Weights of a small mixture-of-experts language model, trained from scratch on English Wikipedia: vocabulary 32000.
Below are experts of layer 3 (counted from 0) of a mixture-of-experts language model. Rows are named router (the router's row for the expert), up (a neuron's input weights, with its number) and show model dimensions 160-319. Each number is 500 + 50 x the weight over its row's rms, rounded and kept within 0 to 999. Numbers have three digits each.
After each expert's rows: a language model's description of what the expert responds to. This comes from a sample of Wikipedia text that the model never trained on.

# expert 21
router:537478488377560441601445516553467457456511499613504529516461538394507435481458539573500522447456371516521507426509496549521455538490510588374506579490446499483436502557496542543530466527523477504512344501547567459428595410477541558495564466457518619593411450517531560566464573551491511446567426446524608539606493477522517535395518474600474489472484484486572413504487471477452452497497525439575420559511498473570540549452488567555507444503508476483432563422470539474448526514484518
up0:571575539549453545378477568480530523453547465444573511517477563459452440433478520585500451606503522560478508586408589463586469505458406510542481504451438455493563465510483528503502455470469471552399384479394535420440549509431531505562478365519410493504544487485566495494469473512435622521450474531502501577565426496566456568499558520485543386481526479547541538519526404545464405502540528566501442553537535622511502528526630489566527436515417485527448427497444503509497538515440449
up1:511606459464511480555476541591605394527496407516574553451421531512466467447552477538470508465485479502441554444429545425525472448538492532537511533484498481428552474529502544496485469518572542457463505568563494514517514489460421475451511462449512457495523507523528452419394488555583534531565536503527454489488497443474450504583517491501574491510506524479432494557475470558564458520577575568580504555482467575611404518455487528478538398504497429571617401480500503540579553548491551
up2:510469508602442530510529429431542503564518522597544463484497535519483550494480525462546459552483464582478505446551534581514442516515456491487510469486569583506500481479465525529363598538548494501517565498486545358490616465435555424520484470606509475461522566529542523564486588450538558448476544510523418515546564502470474439526546506422410557407621555418534543577537592530496532467472462522478389452457449460537500513505413495443470573550441463431502500560492450481494462527511434
up3:547561487498578572577520525484584528497460387512481521566564492407421484545517506416557543602465458507556546484414603461463495481486411482510484504558483539558511521512466626606554436492502531550470540536463509495496391414404557544439519438490580493504537471558443514426471532405516507462437549495495472544505506487469461483525524507469541500489560488484474525474551575488430529458490555555457566557553492606556501532478591427482518515555516475578482552481406447515481516503520402
up4:502418463505449467443484522464544457493451474533472500406489487447442503509542518540486535452468474554361431524523511565514372515544560527523474499451479537552552525443490410565404492542458446530553466394530474490456488476514432542379560502465526497401506468511481574542536516485507498531552432512513410549553488437590441542466553454559507471639544502488482516558614472458488517559404451445447430494452511536538529531543468528533436525486432536501568427524552518476506566534592532
up5:547534409449474519484446469518474462508525421512540468481440459469479448522416498516537555511554496449566535515433532568504435463459554558595501526570493493514432491580529522544522463487472508503535443487549596535381463542429569483561526486524407493387486540554478490505458492507499499470494488435519471648526453496577559447481488451489556519596515478518471433485546516553450559478487489561475494482498446459571475496439451447498535434432487539388515488565573564528460545533475450
It responds to: Verbs after subjects. Main verbs and auxiliaries following a subject or to: has, had, called, located, named, awarded, plus particles like up, back.

# expert 22
router:529506508548517492539502499533466488536441469537420537525590587440539474537504495509439451494468449465474505493587511511536510516452514555490456498589542426452450495539485450503453508450545431555521507603487582478560544513506488451477449484475454536435430529548585475526471509501553538516562505589515501439512457490503477486396502491600604509573467534468533455493412466464510473512480530482502383526558482578537420403483491440537523464512466535453501470529464552567475469450578562
up0:529546450501566471563454475486437406509588536462510493417517513438469515533483519474415548523460414533515523531437549537526441497526465482571479557449501487457414601525523486448524517504537533424485512514531595471519539550466550506509540487498495510425553518495480470555411502505443508492501452442603436526518561575473502443470497463411515500434483545467476506476474462607541529574469577497533505465475524476433484619540520551526473493489514424415450549486435538501461574549494564
up1:553522520542472462499568419549521492483551435461623348583495488544470565530491574460455520481446478487452574527458362402530486459455594597395608473548499507548587522541451519461470556531499510481397555360491437527468496553555555452481439504436524516517531533521418539396550510461491515540466527464555537540519490458440449546533528525540426505471615429539493560560372388516496536573476505518509457504499527520503443451417451506501505496482507497580403592504550524521552522487482501
up2:532461530519481466492561546526454481534449477539552437442531452581492548481471493387518485477341466547482550430561520462440552491485469509504463407506557543415533455410437462481434517556460580453479449571537457557552454550493413526504534522529482391520566509510579478471482512615478473447492518520483472433450461511464509496493511542530553483453583597513592518533442426484468532465479537446518405401513514580445497548482527498542439446470541481415535506450507537424511465463470437
up3:472588442533451506489439506460542525535516427378469500473550515558529592485569493459449363481509483477501576580567549543485544478496580419512468433517496609451441389583507486386474535478472542535470415400550550386435501515499502485472506541474516470527486466493509489486416447519488471380465499571457498499570626510548541516445494537479560478412482544524537448459450510502513464597573496462368460543451442553453437510522523478529485517509490411425507462489460468495534567550475478
up4:439500489558469589537511529618549469543604464563432531427523509515587520508504639539405547571625478501487587470478434467530507495476470468486532577414491520531524434502555455597552475485551635513512553503566477529510488535458575448481533431594577562509560456501563523533383461573425444471541453477472538451562468425566443472542443562586518455478496450564423435478606442523556457502446464498434613484497489518474532472579481487431441496526541562538552474491529449387527478462545439
up5:560633537583461500502384534600439483465519461524477491430488484428559472600490480570523482485505444433501583528513460453410466481474536556501527488473477520505475596541540513511520456432474452501469600525447380562488501536470519517515440435385446534500520488484550507477513515486461523564495520452580548532502476594549521432454452551432533542425466543510584503513617475487535470432427557529539510588556498445535499563510458588503527404418653374590478485444566402467462515531632540
It responds to: And/or, name endings. Conjunctions and, or, & and then joining items, plus final letters or endings of names and words (Swan-k, Eyvin-d, Dew-sbury).

# expert 12
router:509552395524579522439525524535473515494514493596486473526498447460482505439539514522524494537547568477466483443492520532494520556428492559548564524502597453506584609430481551446485413514536509495471531500491476607555485524456540499552517478505535563498516409534547566532505568442478462479464456480457520516395479571520550493516464528512516512451374502489482509452501401354491558528491568494568431486563503537460418440531536512462476461514546578567546559522411486507486578536501457
up0:563401471491528508493502528510548472546477557564524495528634559566470461537541531594507482537519421610494570513505459473510510474475475506387527453544438386455539495479438480515530557532449522507545515474536432482458405547548492470598453559583407500431435387580483508577613511544485467539501483508496451482489486595570520518493439565428459502538427448516458547430559482413511549487508479500514358559475498474462495455616509449471519521479516539478547481500502502410523500564560464
up1:468545575500490484492507510539431528373602496438523488583446399563498415490529512538416427444495548479511503507549466520445465524498462481485434431572570553477525481424560425395512491499472519528460484457520469534535506462492514412464477477397506509451477495479473571447493407480493529472449485366534549548432500537508483504439633534530555523394494426446446461417523446487533475511488513558516486508564544626488448552497410564594508569410477425459517525500484499534584506510466464
up2:454478398521556570471560516601520503482467451393550447474576425425442457584521584517484553481524418555542472547540460506544455471418489519512522513496516437502478517495491513433433515509529491522436422505482432494511486496434530440514527503496492438552466573518484507421474447519524379479505621489638476524601433486451450553496519510541384515518539471435558624531531516552498442435574541480478474487528522600511513424485420563536539505495615478506494408444475405471495527410449463
up3:538497474563458528502559456494467531514476499472536444474446498348488474427469576472480450534475407463505501462416434472426450513440531485474524492540525488591422526543519400507551537470447513400521497502505596517439483509534521525449477452477509507444481566569537484545449453554505478475491525513523510517604544501496499578456388497532481578510486449623524476539509568509418578523422447520390432554486490385512525486505620628392540439607476491503460573496520500523508552430537449
up4:480585569492444575506466504527468492493585503480625536391389442399465438520552508459564502533532513396430402455508525496503524539539516485530467538548466491501580534356603522493507408506531443438421472414497525476476503553518457592507502529502513529427519523450603456417524504431531456509491534508490521508464486461468415556449470524419507484476365492479495374432505634471521513357488521468477477556513511598454483489580522454580518501551465522446467517507570413532586588553517501
up5:562444516589465531507506501540474594443487488526514508495504548554493450625437481398457510579567496508488445501476492397519467577565489482440499551449603436477544538455428433487448519503531587573468510461464442505506485531477498565566419533543553469587565519465508603567445486469451425518520477461429561478393515502496531483472524503519464483496472382456480534458490414574510476477484473475563445477491549462607380370456537537519453551520532536511523493551542479458374431502557461
It responds to: Mid-word suffix pieces. Word-piece fragments inside or ending a word, especially s, ing, e, es: predicting, casing, Prevalence, cystinuria.

# expert 4
router:508519466477490525514555539506458483501558492497436499568508486478493432559550479568534613537488458518455485536585508583466535570473534528496505450533548486555444494546435471535534543458515474433490444487491467509540505432507495500432500442441529513416544490450462476464583529453530497557504522476572564478408490490423479478428570615468486477507510453511498563509571539571500471482532448426539544482526552494513556537519507503520518491495481587495514436504386521566432481411448435
up0:589468522528433539549418538427565482509486550495443492481472594463495528486498470563468473543484471514465456451544481426479520479520450496384485513478530507522458494406459540566555521511422421488465535540482496532419443497541557509525510415458491466541411483442401405502532476518572506497523454510530481454565498450507445418470496495524517481502557498525509511547454549488483429531491414530472553555509505508403551486515470581458516528400513448462504594563539492467530456454513441
up1:379490456469535407561572482531487598511609501395527449489486461535468556507516468539538525498419522484521477480525581441457498392547478484496492515547450533574568498476508510460472516468492555432416522424439433482497465559473453489526525471549581545547516538417452542464440589597496430479570525464479396469423549542478433508446564435475536504459457493513442509522490470433566546555487362457516461514580533518511515550488525438490480604462541538534518473503436481487485508569437571
up2:474511478486486542436459539453484462553520606425451516598516477553591443473341488466442538486525586453511466515530459510530495534445410489449455513526603507495531501470522422531575552526442468488490441503494552501511555493536367611504612443552535492521425587569594505429509501454536504489534465517478492496495464523557527541561462529447548395530482468457508508454554505476432471496516408419369564504394475520551526460440550577562468491466487473531581503488528534461496369512493514
up3:469513430484497424636540441482461482461479588515460479526471543451517442502422483480476461573576543522450500529468546555512524432526474471504544560513517542496453513465529519514506466513476533497523398407481522408488533460421522452545537562564525546545514442559512366484481465416502586539467490529527424469412540539566557532485471403596440644491518430570509512570510544464564486416575608507496539570505525384530599462482533524532543418510499546482494504451491540581558438476569450
up4:516516535511503428469411537475474548509505461419480424494432546496433514577494531481492538539485538469548577527598555512551513423459506502472522499559532520467603454412544451546515537506465502524419519535465426519526382629603496524498486545536493475459552559497451433474601519487524443480502481506490480496407395505530512500595459580541431462412552527503532517375552441557449426478503473522478542514472423496541569497495639620408448459422553476582441598467504455484517441532369424
up5:581512572487575525532504448438544537493432485463551570525553536449510501496472505407557463541489542642515414584512395501532455501493459452492432524536514494556539477361517490494474568560451461478441535467522447547552425469529475462478533439424440487508459450524538503437518568479486424501429440519548498596481584533465461367520523489489498504560499513432403463633425497583477544559474461481461386438352571549392475558499521477446505543560379533501524563469602502444515499553482542
It responds to: Past auxiliaries, person nouns. The verbs was, were, been, would after he, it or a team name, and nouns for people such as him, players, artist, children.

# expert 6
router:436496496487519490569573521520469548584472556413477524522509437475476479541520478473542541523588447449487509403552482468507516576490590539451518510511596478591467488545437527534526434509554561485554488528495457451524561510439555530455502477474424366516466544537566514453504486563523497501528453583418511471439463557565558522500590589481444409542589591456450551587426540584602550440446467525512525500528490418540556571455483523456499493418587583520438579484413580596494535407482485
up0:492459538426489496566549424424414503492492458514542452509507441447497515396455580495475520447437457525588498466524506508449503438521462491551529556498522521468512516539472497501340536462575496517470433525553428483495448581526547416545466537505527601556518554511587450508475438505530543496459482592482514460439468585458505458476399397461431515571540513427582596486580515540431558537486563444439525558535450487498434590489553553517528494551473492555442573480429477566432528536488448
up1:481494478548589446540459464441587409501408439512451550534499509541544477472454539450505595475436525479450548504581483571475532472410479394495499515483519501568536481470478445490424570547431455444463526506516526542578537492536567424508432537555595516505499506525489509528562480406532459432519537424461456587538501488536561493442575499486618365463487510447373572518486441461516460505499450399426518478515462512449469504497588450556495493484475567550461512533480528529532385451372523
up2:556457621512472547421589470530404548545473448387436550458520557586499578443512429453493490418509525540529466456544493537573445416528459436552531442494477528538434506546447527563428455558476500516468519534478539491551486521484407415541445519534494456479491493561596472482520442566590525485455462529489473496469492559451614436534484590479453526519437568537541474559481506387554494496499521480501453540420547559489450514574436514413594456474482447460493535528521490465442600537452387
up3:439551551517590469503583438618484477562451493522467479521578454381448586574468456549433399438471537489527526573479478373503476506467565546504479489543514526511394494490543591530356504506516490520503526463482567553541517567494498523528549511522603450493506567462462497530458527473493561448320614447518464497476424480495546583556551476598558465532515484502536488475489452428528537510433502440448519498550466519517490470561483523498568551554528539472504546543434563498440493534539428
up4:521480595563443535494473407448527515454575453504546596469467548444471568470628505433527571553465498586521554524453533502541461557451505573540511457497572454546563527503589532498556539438535512411517466529553437520481498518465516415449478540588445522544408525521454500506513510446559504496529546498532516493520483485500484527518579513435557582505463522538544487466512508529518513377481454470564543501560504579504601550539446555439497491472501517502490435498463529478524501524526550
up5:600495570472516502493484612458447553436518433411468530480511522493399605570501527466448422448554526408554484463514608506381479481453624518426409468628438511445525570437487457520555467557549466394465505455486502479464460528569544448463421496490491416528414457469416495618480522451528500446574500446519527593455566483507552454525521425547531535566441464506535615579509601536481409542561530465473518449436477550560497569479461467425504565551453473441443506441390471414415548478492493
It responds to: Table cell separators. The pipe character between table cells, and semicolons separating numbers in inline score or statistic lists (½; 0; 1;).

# expert 2
router:426555477552498573558511456491423462543578605431460485473453537446499571529479496494510562527446407513425496480561561500415523561481524478450436456467510487484486518523457488486479471501546593496483481509543531535441508597601524538414456495433515449385376541538557433581568512554538485496522494556569550476433452559470567532455503413558439521515502526516540434533498489581605502375403457513512437481458530561512491468462529497465383503569534498511499468539479551593524457519441541
up0:423549385466426517495530594482488403558510451546582441468523489458457503486418473605479653579527454532399534450471486442515457533437512400556529472547489562456432533635459437472423510496498495505436507518508494513496517394424478540517501531513502436489462478462394555560535470481437466518522462508425451527502557517485533626593434454547485539514525447456489520518587409490573473566533423480583506449464438494423424469483496547516481582495526488422432333482607560467536483490468622
up1:528486511494513447467422471544455430532497553422441476451448546553583531444462595482447441578468484454435460534516508587475508567542528476580487423506548429453452424490441521520516504452482464535377572490469496516517541458449467574599524510497492558491456475611458528483529566492574431606493610446409557502516580502540567510515522429444579393460442464524491555559526539507541474491531494508420506488538502462488491462613488513573549473480519544547504468596441482430491573479537392
up2:472473474571542485524537554458533446512603571539574495547519638513500519487471509484510546416537533485538443491565448567532451529523543517482432510652499432550500496481571488455572500495507480434544490459530537463538494482473501525448564572421520464548547464386482467456501525429456492570509566573572587464502533489556557521546510617490481494409426476457475431529541503485438392437468495424514527407525462502521509557485511534399482455552589481596424493480460577519495521536535549
up3:424514565503433441547431474604529501499509542557473569439471478506446567488587561586505528480556475501504405412500498498504549480483475540589475528534526484534410490441538628458488518482523604577433387489455472585426501472483492464605526488480450544537482492456513423447576536611485450538594535500481462463603502414562495531539450459467521451482602424571428522463510493497532510521438522531487509449533519484517480518553471475554423452502518452484490443570552491454429604513502460
up4:623499495539576507487521488569474440496463469503513461588493501497462544611541502527621558551468461534474530535468616512593499443543454385481537474524432449473459519543521556534533521566408483488545435476419485461451573504605383553538493528497520420454499496444453446570500492486537440455540552503318538521486482544369557440497531455525538544502581561519526485466478603511543416482429509542537524513554457573556574507591572544434507445450482545439475462496436559568454529525549537
up5:492482509405539502478515487519540500485545490453511536495516470597439466515559496493504501554502549479514526508413471442480451466417605490404553483362476461543545557573463533492462577490532449511432493507549438623469467495411526558550480551504558521574449510392456475462530452481419520562543553435467435422467433551523568457510456550439477512514516504570541475512448570480461501486537435457468490507420553490457417473449472498535475481519385544544519509513371444466520370498414457
It responds to: Capital-letter name starts. Word-initial pieces of names and words, mostly single capitals like W, P, S, and the verbs be, become and became.

# expert 29
router:491510469485472557594491548487505547536501543417547531492500543478533523519549456505558579480539480423507488603465497493577537453513455494525362458564560465483510527494432504491447519446442459419558501635528395419534600479475447471478520505504460480543492572426488458442490519515579533497521423609536485509558366555583520485480530533406480589507634545505488448481501464442416564454448456579536448525476458596458451424450462428482501508526536460538407521499400453491428442524593476
up0:486527484497533513520480438548570463492617487468432509546485519513457435553512510552516464544560466571476508443507527433563558492508560499532432463521539453430556470460469403470509476529461534498499532451467456504474532467524506544616584459541510456417493515432493454531532452468428462493475560483533429534459463572584435539494580439496522450467521509498448550607531669471574636555525498481500553437554450478471579609457453613526408495534527564531448626501573517418575491523580471
up1:479519444418487391526462506504437485534482591468472497529589507521429566541464432508512523532493460527508516571447448552491454450511548511553468457460523484485510482508528493463514510565534477589550509431504533541545560564498529423463467448463419539434482581455461465479475484487375591568522449543440562534513527486562519520516519571574550488526523500523544574544510497502412535519484529503514569543494519492548462439484395543506473539578428508504578480429563501442410503583507461
up2:507531458577452505455479480454511574598497507499523493524479510524460447530512489467464537451524483496488518494566511567449503505442545585502444478562536537524504523518546523529595495495473555525588357442532511544480434511541520565617577423437525472579468519526527556512473534450481529460508462520546530446543510469473447603551484545492335442578488557520484402572540548513455493477505481449522530459501549481495516498469449541533538504536602481480622380459596490400516559502468493
up3:411468452467488644563514599543453434558491470559555506482486513462568512459516541516390499468438475459404465459435422522484478505512576377538485463533481486463554468491575528537515376502502546491465485404520521489468528533481503421448509510569531588495460466387475410523541439520326475470502498535467494483459426510518452453530448535556548523461524488491540452472474497531535459502468522414464557464503501611511465503538505414502562545578566466410533586540550592413431472413420490
up4:495554466507582547444600491469437427424511424495505582509487520474478457489447566465493568556491472530500513523477558455497397539539437507463417501504583550505597456533454548474550515507498539608464507512464509419548417494440495475554485578576421501561458433473499521494467452514459516422526530548514479519658427490492435511510524582424547581529545521517508513519519429479550449404500525460479479369444489459596513435591453461529514388376531537473448527636502420502439456508406445
up5:432514568526537522489465501396471505516447411413470568493499478519502472481496513559478505598557460491453422527488487416440384434519422472590505448514448417501510551508581541562460507573426534555451580504468503501454537561519524523584501576433526567547527496554485466462561510484427471493510454459440477476518545491516629529578426549508531397532554499501489499424587499490475439532434569384553528522535502452416494557550480613506498551565480463414477387456479569562484517369517399
It responds to: Common prepositions. Prepositions such as for, with, at, against, about and during, often after was or is, including "at" in sports schedules.

# expert 28
router:502444565550464534519539513548481573514491511521536541416426514449543623508547498539516502528497426542469450535447544557539553463501549470531487462558514561564439445569492521442433483535472413478493411492519533489486417504527479585403487508446498461437431500579528497519588442498495527487515509436532444607498484479543573521495500411570382429528559405491476521488451568486480501451500445634517537528470569452498555566440431444498441527448551514464369477425550481483513453474511464
up0:523598511548477584454519626508575484482492577570465522595505572484407454447471474578489515517542479520493551437580516418507535523504530575474535504536545497544535522426556470426519542548483509440447572488384557628508537472558490491484511518456450530482461550486501517503499476494463531512435472514474575560471509462419529498572424563576487519442455466423481529435610510419517578478475477458507471528603494523625461441496511435477506568505595575536542462563514551418595476602419545
up1:510457533495462488512566514545369591445436518435434551511539499496456443565443565479453520440449559461558514458537508439512563529421554541474487444517510588446436489492409516460599489481592476518512534553456492525457458382478504478563449508465442518481448604519430488479448501515381378560508578492545467546523577459550537540562480477515426440529507532513517547516541542557485532500511434536442487570515440547495497470512444437485470501512589525550360512484520466560395553558542528
up2:477635427453409363516512492475481557626488526512503463494451510496470573588487501463516541478550520476450426488444526478490584497491465425586387449508580502604464523496549483527495479409377473527459454500535546502484505493518527542544519490503558592460468479470501516571548473542606547459471490467465621528532393453459425507478595448555417546474572505549551561367535518459456489438469554533552480453567564480494515511462415577523546466500384452524525586550522536377524516439480517
up3:462399418487524575446472455517462615450470395439525562496578481516541518526513586537444532420519455407468519566494529563511435427603493508502567466572474534510483572474538522552480470493401519504480457491559488521490565431488529535506563561467481448536504514535519461519468533401531579512498557451624518637440481380485432545493479420431468386472447447496528591514535504501519409471525491458558507559468526547477522541452413574481453472430566431503400511487558451453449470470427495
up4:501465509529497537563610522495504514474535410481502488477566528462502547533456495500454456383511580534463589526521467519506450487485567532493555498501471553517506593535330554430445462541581512471565484471542546544597425529547519454522506524505509605498504510535446473473506508464471561498520488395464392501540472559535467497595461448493480566488423510526467462564515551445529421582447521534594347518477501519490484546492565323484514567510488463439494490536503520556445544561536476
up5:460490551445474422452564490605467503479556482508491512541443488456567466424504459561491475534518431520545549447470531508486437469560467519396527617517565533521497341376591518481488453502626513422553566507489552458468402446504438438549460502498418460519419560516551498551553520519539553515525444522556522517517522335406452413469434503512520525513532522429523445504353456489478462514530523564436469555467535537560466496553548459518482501420477473482476460483513504552557449503536502
It responds to: Table cell entries. First words in wiki table cells right after a pipe, such as player first names, candidate, votes, teams and party names in sports or election tables.

# expert 30
router:547448510471537460492522515507413555516555586451419520536474524537496447475525494571588495536512553436528481506603526413471532557452564513579531527515515473537554488572419456417503562501530502517506486488566554415384492459494475543431474434526519520570444513506536561517505479468504458483571502534497566581579487481517498535523503548449519463427542463534468508544471579400598580577460473405575519464543573519444544502443473476572540485492546477432466593522459492520569525464423427
up0:409486493550463420451517467507484417539420492472507542519462527405453539519479475447531423531503506594478488556515508484511492412439417477539484578505478461497539462480505449500501444550503478490498466491500506515447549525548519487514548517514506482489498413544540589561532483544515478533467505483562529559488553558567459492466401380483485472433487544414518427540478474458502526513561537520531540563430377475572471440497472423476521510513486536538445610471460481442485553469507546
up1:444547513507380475493508512569529531509506443533481457505578438493542500540448514475443560505458499577478500479513485527393426509546564455500602459541547457450511524419559366441509560434572451493585484580540496538544519397510534532614525445474554540507497531493431521467499444516530487487475444446527531498475491546443510528384472399482612439437459644556478505444465515496542474465404482553467449474459412442466522429496480522463594564408510507497507452563464519501548538523406448
up2:501497508487449450556471492549552487484512549445472471525448486470570452476504392546482479588402464577584536476452482471507418543574449511510443444582462512453523457399565510418526434462498465525449454634458455435483545485555514497544490541491473426508509453503478476470507430558451378530633451443494478476459481558495587466522515405533544588457508400507412477539642497442499515440539495446559533516462400491494518493578466484463561520576445427504565445462474524481517539557591610
up3:506503548538508428436555489567554459560480528466430590469521478542504492571539529569466472537430508506509517483550455501545516439508492468516509488461553591543473494457484447512615543590472411451462415470492556542503584545475523538505454416431456508373444505525566498512476467481485553574489483483464473577442465451436532457523515423463443404544506542557509467477402494570425505472442444478533450463523540470472523449429544453492487512479487463632438504562569531515510422525543519
up4:493482627337501560457461530586532427546533447484461513534505473447551448540548481447482470533579581521472484493491547517568543493478511550530557465540480507456506434457513507651516487606455500503427500536510468414525627511459523452494564504463579541479467495471529492481504494408373466457479540476510513500452483486436515444472428482388537525515518514522521361429534529454504439466409572375447511497507563483485499411485503435479393468520405438470584500522413478452628425585522448
up5:509499482480548439399611483523540487515589587502502535496460544495498565498479508523496403513462525511551507409463463525488482462453578544496583494488535424504541503508494442434513414407474456546447441440492481480527475463459499400493499487496540542455471472506512461550470660538547395437535506579522491482508502463490432549521547471437518555451530497489549577504546503469428579522533485474529506549411561528565428518530556514503531418523497393418413465455434504533455470523460507
It responds to: List and citation commas. Commas after names in citations and taxonomic authorities (Blyth, 1860), after introductory dates, plus including, along, dashes.

# expert 9
router:468572497474423529565424545483479520560461459530499509522518495598580515460492495516537501543451575515537428499498519587506520528491510549454461554539416490550549529555483452594519522572494565452522466503483434596395507504464470474515404508457607338524601586509548443557485592465531474489540523606336507524405515478456489495584550515374521464493584554594571489483529529554427511536465430489534512514511527509512496566480459578456503422442472508476566405499429600507610540552504583
up0:476497569466503530421497542502473436555536441389492450512500567549490518527443443363523467520485540562513510452466578595504485457433415538459534522501408548471466557526558532540603565488488439493479555526436469485485485618531505473511497520495654362496555508487487465534485616553588506508478570454443520506514448463555574457488515483455532408470450500479523482468495530508560445584533490526570506570474424532557454561512479535482509517493528528493547493431515493560529493502507530
up1:502513487443491386499510458522525520579476437477497449501599442567510562595493440520511466493503634499526538536411504537507419501424491517534529509509534399503480580455495508513512378468582566532492527446456440502515458555502565613519499528473496423510467442511517474527543455475530421444451524530552460525424491540513595470524436457416478437563525526392397540477457488547616406520564420488505521517399471461540429452528468461451483485532460409541554384568491476526531513511449514
up2:488492426437500526499429451495469418489432514519446454494538544583640522419416554434495497492509529547554370510472454423449489567595448574579579487502474467466506470465460482514558458472593406503475502497459510510445501543561501534468569455540465541572455534416547518466416546547489612460458532532544514554540527484479532519506448557453566571446498455574507455485579498513427471548538466467449456464497570425407411475587481473485458498591476467471491575508541511471482506507490495
up3:429591528442445512429483499501537479427425580511445573504468576600486557484510496512455571528516505481479485521469529479541515530424441463529586568459501488473523503506465443478472524499468570479540543515432546513445501467493457500596480497528515516529476443551428549551556484546608518406512504572475560501489581505550461526463577528536540597415552579585471515504375501524501492450433430496543541477513530585497494503467494539520481517584519526524551473565622528529653480499411599
up4:374478542532458570454521468561529460578483509451448505460507529517543418486493543514509540573509521501508585558496480510513454398504390487535540524472475473454546446564507487527512434517505527535521474513374432398577469502474587542557584533479461506542588605441506536595461510567527463494515418503473503427593479520476388471465439502516455456510545568476481571450419474494613506462438505495518424433566623500446466603496430563555509462497463467519590495591464517377445489531496541
up5:582500562484460501535511513509474527521465459499481600552497513452468462587624506414515508563524542621513498559479481445507476533483468510479457490477526496507468474528454482580474525388455445487409586508563535561550601494559570557543509448489364553471450439402500489489579476466464454485515529475577539527497445581553503532442564433533413492502491549541451438519499506462451530491552534496568483487460520490586532550606476567432562527501404592482526499530560540483495500471533605
It responds to: Head nouns after determiners. Common and proper head nouns right after the or a, often before of: season, year, area, University, War.

# expert 23
router:505408452520408515497397502493561554540507526560519559553493481437542374542516520496500484535509486464540470560546594567511518463496442467497514498455517410498494435518511492457437529535495475539579515541556547442479508538436398524425483481467496543520503615507557436553519550435533495506517500512513490543552449463457539507431574474520466597487531588610469506460468634485449587489470468495507509347586489475507483525565515448483507470518517513392506480450492479534475479471495430
up0:507495494443514489425448479424443635501425482461588539526489462502529418487469445518544522607453505455504508498439520489459508466532450615465443481472493430506491540531567465572485496590492540451497522531561535424557496462460545430525534455456593480435473457506508498482566549582472519559577571482449546521467451440503534475439574586534562534490564472475503510529466568527449504478469390484485532491495405499464527610538477504408532507486493473490547469486493421538556536445442478
up1:515496561438491556506602522507439504493491465509508419550519553498504496511613558480454451609423538373478519519422421492488478509409449520541528498550389475536464535491484497506526484509526574586481426498406484456488635617557442534501505508561497489492530457525441491491469508511373524525509475386593491528583487505442548532513415458485479607468490494456559466606496593516503413605438519539427541328496527595487570471513509423570552592536419511550529531542481503534501453522433501
up2:476510526583464465447564482559497499552530522527448444439545562462598503405520433520526466523468530542486483460486495472608455540535457475380607498522506583514443456573480440462475580454516409530445456517482405462518551486518501471525438536481538517457497515539493464426384530491628409530427418474576522484490429490402513452482540487432485429467530433610511451544496485447487581484459421560471491485505448504529489468512433539441483443535569623555511598528497557487488494373583509
up3:559489484475498472562496443453554555522496421528470506525486525596538539435513453500600518546465522476417485618443456533517479376473449452521466473526493562478468576341506456520565560478492490418541460466503494514481626510558455485457455468478573518556410495471453500468460476358559523466498552491448576501514537496446527456571530475487541439519462539540529555515500419457508428550532507490545440599417366516506495623464505624442497549463528436472498520546484509499533559553381478
up4:472525463423424533381489580497496512521562585494584526401577424506531482487585489505414471498437442558505491500459575479483555484497501544497564440503546597443525570504475500555398492591504517499492446540596497447497547596515547485520498526606424473480499595446542492482487595480530488431642492430535525437511490546445522529447575499418491485541483448458563456503548490514479573544515480469533555488582659532437486553503434459533441447519565434500550488550512490530538456526464545
up5:435507460414554514331472436527548467500465467499457444437519576450533454531528483496494593472454533433594531548419491532483433437445479545440434537423526498448499480523490495619518480534497483480501470530470556634502531502519489463599484462464466582495507532459525478498454559515426493550555439546462499549577381513527537475458562487473448455483407476491561542509479531507538478460477423476494452524439587488418468615449530582566534513522469428412504581532476552487525502601430505
It responds to: Relative and linking words. Conjunctions and relative pronouns such as as, that, which, who, where and such, following a comma or known.

# expert 16
router:458456503594495560510552492457402454629432573456531578530422426548467517565505451537559556581559403493478488492478568533425535531571497487480495527483454521546557565477544440545493472464511566431559480551539518478476559560508419510488412523441570435595555502470517496509571393443512435467545552506565553567421444464543479431487538545542446434574478385451392491525439562575584492472451467502551524499523543503576569458462444434529493567560520469446524472543345545547584510484591570
up0:505507447512516598453533499532552504439452514451523537522484545420445562475522423577537439354523559459529356521486587468492470503459556476486487476538449510555485570472511516493539535485530523502484519482406567465486490598531518452497589434533508491482467533486509430506480508494497406504430622569610588516536534491465493506488560460478521486544509473491440440422463577443548436497600571498463536552444451549456462618451426480468388569514478467515495383497559626565557520510551563
up1:570435466467485551507502544553512452487511499578505447499333471517461441603477423490453490476424539491488504595509471544465574571557489446534535467443554590415575542494512589474498581544568450440440437458487427473539484505517390583507430544479462420477446546521563525472519554459499490481592476507521472418532504477514506446511497494507526562512452508574485433484512448494432442532428498486463592504634476515566441525493508580508533537529563456473555478448531575477504530508577509
up2:560384458375479477527558492460559454522602461447432574561467497594530515510569522524520559548522523565530550451538524502608486448598514403493416475476514486507529446597450395454558450510430654543460436479426648539420557515540497554589459545519509586484527398392554495444510416530491477550469570461457487450511462490515508478459476589484534493589496453477548463531518508485435564529448543583489448424469508562577537568444498501530507509586500509519522410560459524524517495541554655
up3:435404447431433505565393484560456569445548467501505523453463444533500546404453396511524478541546426557493546462464446589421534435434506564467452473502603462443485443534457485520527455515536457507530531464532435465505504572479519491579461434577483533461491526524504513427463522401550441555497581503562502536521513546481500552512431469467425484576613483465493596534495519505531456567517582584601507535504419501496525533477452587464584423463446564446512512486438445506487518444535511
up4:470462573584493522459420481475429414491540604501605449542536530487417484392426564507432505524524555503563590498484438530444502461441513457518503510490429449466518533458523495452564569539460497548482560531434567527425528511506470432501462493453544458513525476549436530548504531492432435547444496489448534576552446444481478509525542689431428424523465475637560412612440484588528463557437522509518560504475435504540536447505513497412505501486530463545585517522510530490580453452492469
up5:529511484560427406448619539440531434497454503487446601579455575557526524493506420516426551545484551441483460391488493501453527558510469513494518457484524572424428454413445538573545516498482459501542537505496527415487521474573457468515521460454429495506483506500563487444485478444560482522482493527492489427548510454455499495488431513437614541455505520498493513584507523523490390448482494543552492536407517479394466577518568516513529576532500443601537468494454562524510519523487443
It responds to: Subject pronouns, closing quotes. Sentence subjects he, she, it, they and the verbs is, are, has, plus closing quotation marks after nicknames or quoted phrases.